Weights of a small mixture-of-experts language model, trained from scratch on English Wikipedia: a sigmoid router.
Below are experts of layer 4 (counted from 0) of a mixture-of-experts language model. Rows are named router (the router's row for the expert) and show model dimensions 0-55. Each number is 128 + 24 x the weight over its row's rms, rounded and kept within 0 to 255. Numbers have three digits each.
After each expert's rows: "mostly gets" lists some tokens that are sent to it at least half of the time. This comes from a sample of Wikipedia text that the model never trained on.

# expert 1
router:137114169117137158138133133143097164140126128151134123191126153138107142093139150092153137154099134124146123091074094122096120160138112140117145153105142134130164108139
mostly gets: " population", " FW", "%", " JPL", " Apps", " Votes"

# expert 9
router:112100111094095138102075161123100089092126117129146123139126114110175132120130089176113135102136143146140127143120140113144086106104157089112163113082139119144146108118
mostly gets: ";", " —;", " |", " FC", " –;", ");"

# expert 2
router:157159172097144141132087140123094149143151147092119101121115173114154119140139179192132150145117104148093128128112117138103077095161127115145152159093144142132123118157
mostly gets: " I", " named", " called", " War", " father", " larg"

# expert 10
router:104150105127130125135137160131136112126126125104117092122176130072162119145120131120096072119109147143141122084135130112067115125119156138110118087150140103132110094142
mostly gets: "bur", " Tom", " Matt", " McC", " Smith", " Sch"

# expert 0
router:136110109129128121057130096152114152084129148084124141154143174134084131133130130168125117132083131151159079158101120110113103131177161141158107084134101121160153060102
mostly gets: " |\n", " \"", "\n\n", ".\n\n", "==\n", " d"

# expert 4
router:123128185128140082116088119103148146095159084155133162094156096108124138163121120139138104132143161146115104141154123120125110120126145085119126108114127179102145112119
mostly gets: "–", " ", "19", " October", " #"

# expert 5
router:155081160112119131108133093123130145163139129154147141093137111126112163122080097080083114129136120136178118114068110108141116152154140084152091174140085105162157089143
mostly gets: " sub", "ic", "th", " without", " Western", " northern"

# expert 6
router:187138107093148150141087141122116109102143105136148153158117105088121142134102068127152118156154101143102148103156144128151155159114124113108155131095131168108107154139
mostly gets: "ospital", " network", " Label", "|---|---|---|---|---|---|\n", " Died", " Coordinates"

# expert 3
router:082113143144138127135143156109064169139114134114125149111148125164120151132131180157140160143160128111118136131156118100120102115132129104141124159123106175175117142132
mostly gets: " an", ".", " .", " special", "An", " German"

# expert 11
router:103125169102161121081111143133094093122173094103132090166135125129150155119132147106158138164150113149091095083080124120049112125142138115145135120136140169118119149127
mostly gets: " re", " Re", " S", "Al", "He", "Th"

# expert 14
router:152112110130145107140112118133150116079113082147126105142115104138104142123132081113170125155140113112169121103104125108135150094162144110100112146125158141108126096159
mostly gets: " b", " c", " p", " ch", " v", " k"

# expert 7
router:096094163145152117083124115078121176099119108095119145092118158140148147152099136186176124148118097129143140161140145119123117126107150140156150108150077146165142139086
mostly gets: "==", "=", "===", "The", ":", "See"

# expert 13
router:125064142127151115146128124140094128163160117100077150095146153139109114098105144163126129153154131136097096127108102103141136095122153106115104126107127116163103138149
mostly gets: " series", " released", " version", " often", " order", " did"

# expert 8
router:147062144131098118102150152136118164095148130114141106150094111122172148109118124170130125144151127107113100144109134118141081107094144117130103145130108117118106134112
mostly gets: " and", " of", " from", " or", " including", " &"

# expert 15
router:121073143113114088130125152099137148108132128111115149145135146103104144119146116166126059148107132126141150131116148142116117157104118121124133149130147123117101130134
mostly gets: " States", " York", " England", " California", " London", " Louis"

# expert 12
router:141127144131099087133089109098125133161124146164068119119132174151200147127124131133113122091141118136107115114146108129073124149095142107140161148082154139113143132145
mostly gets: " used", " found", " own", " act", " held", " support"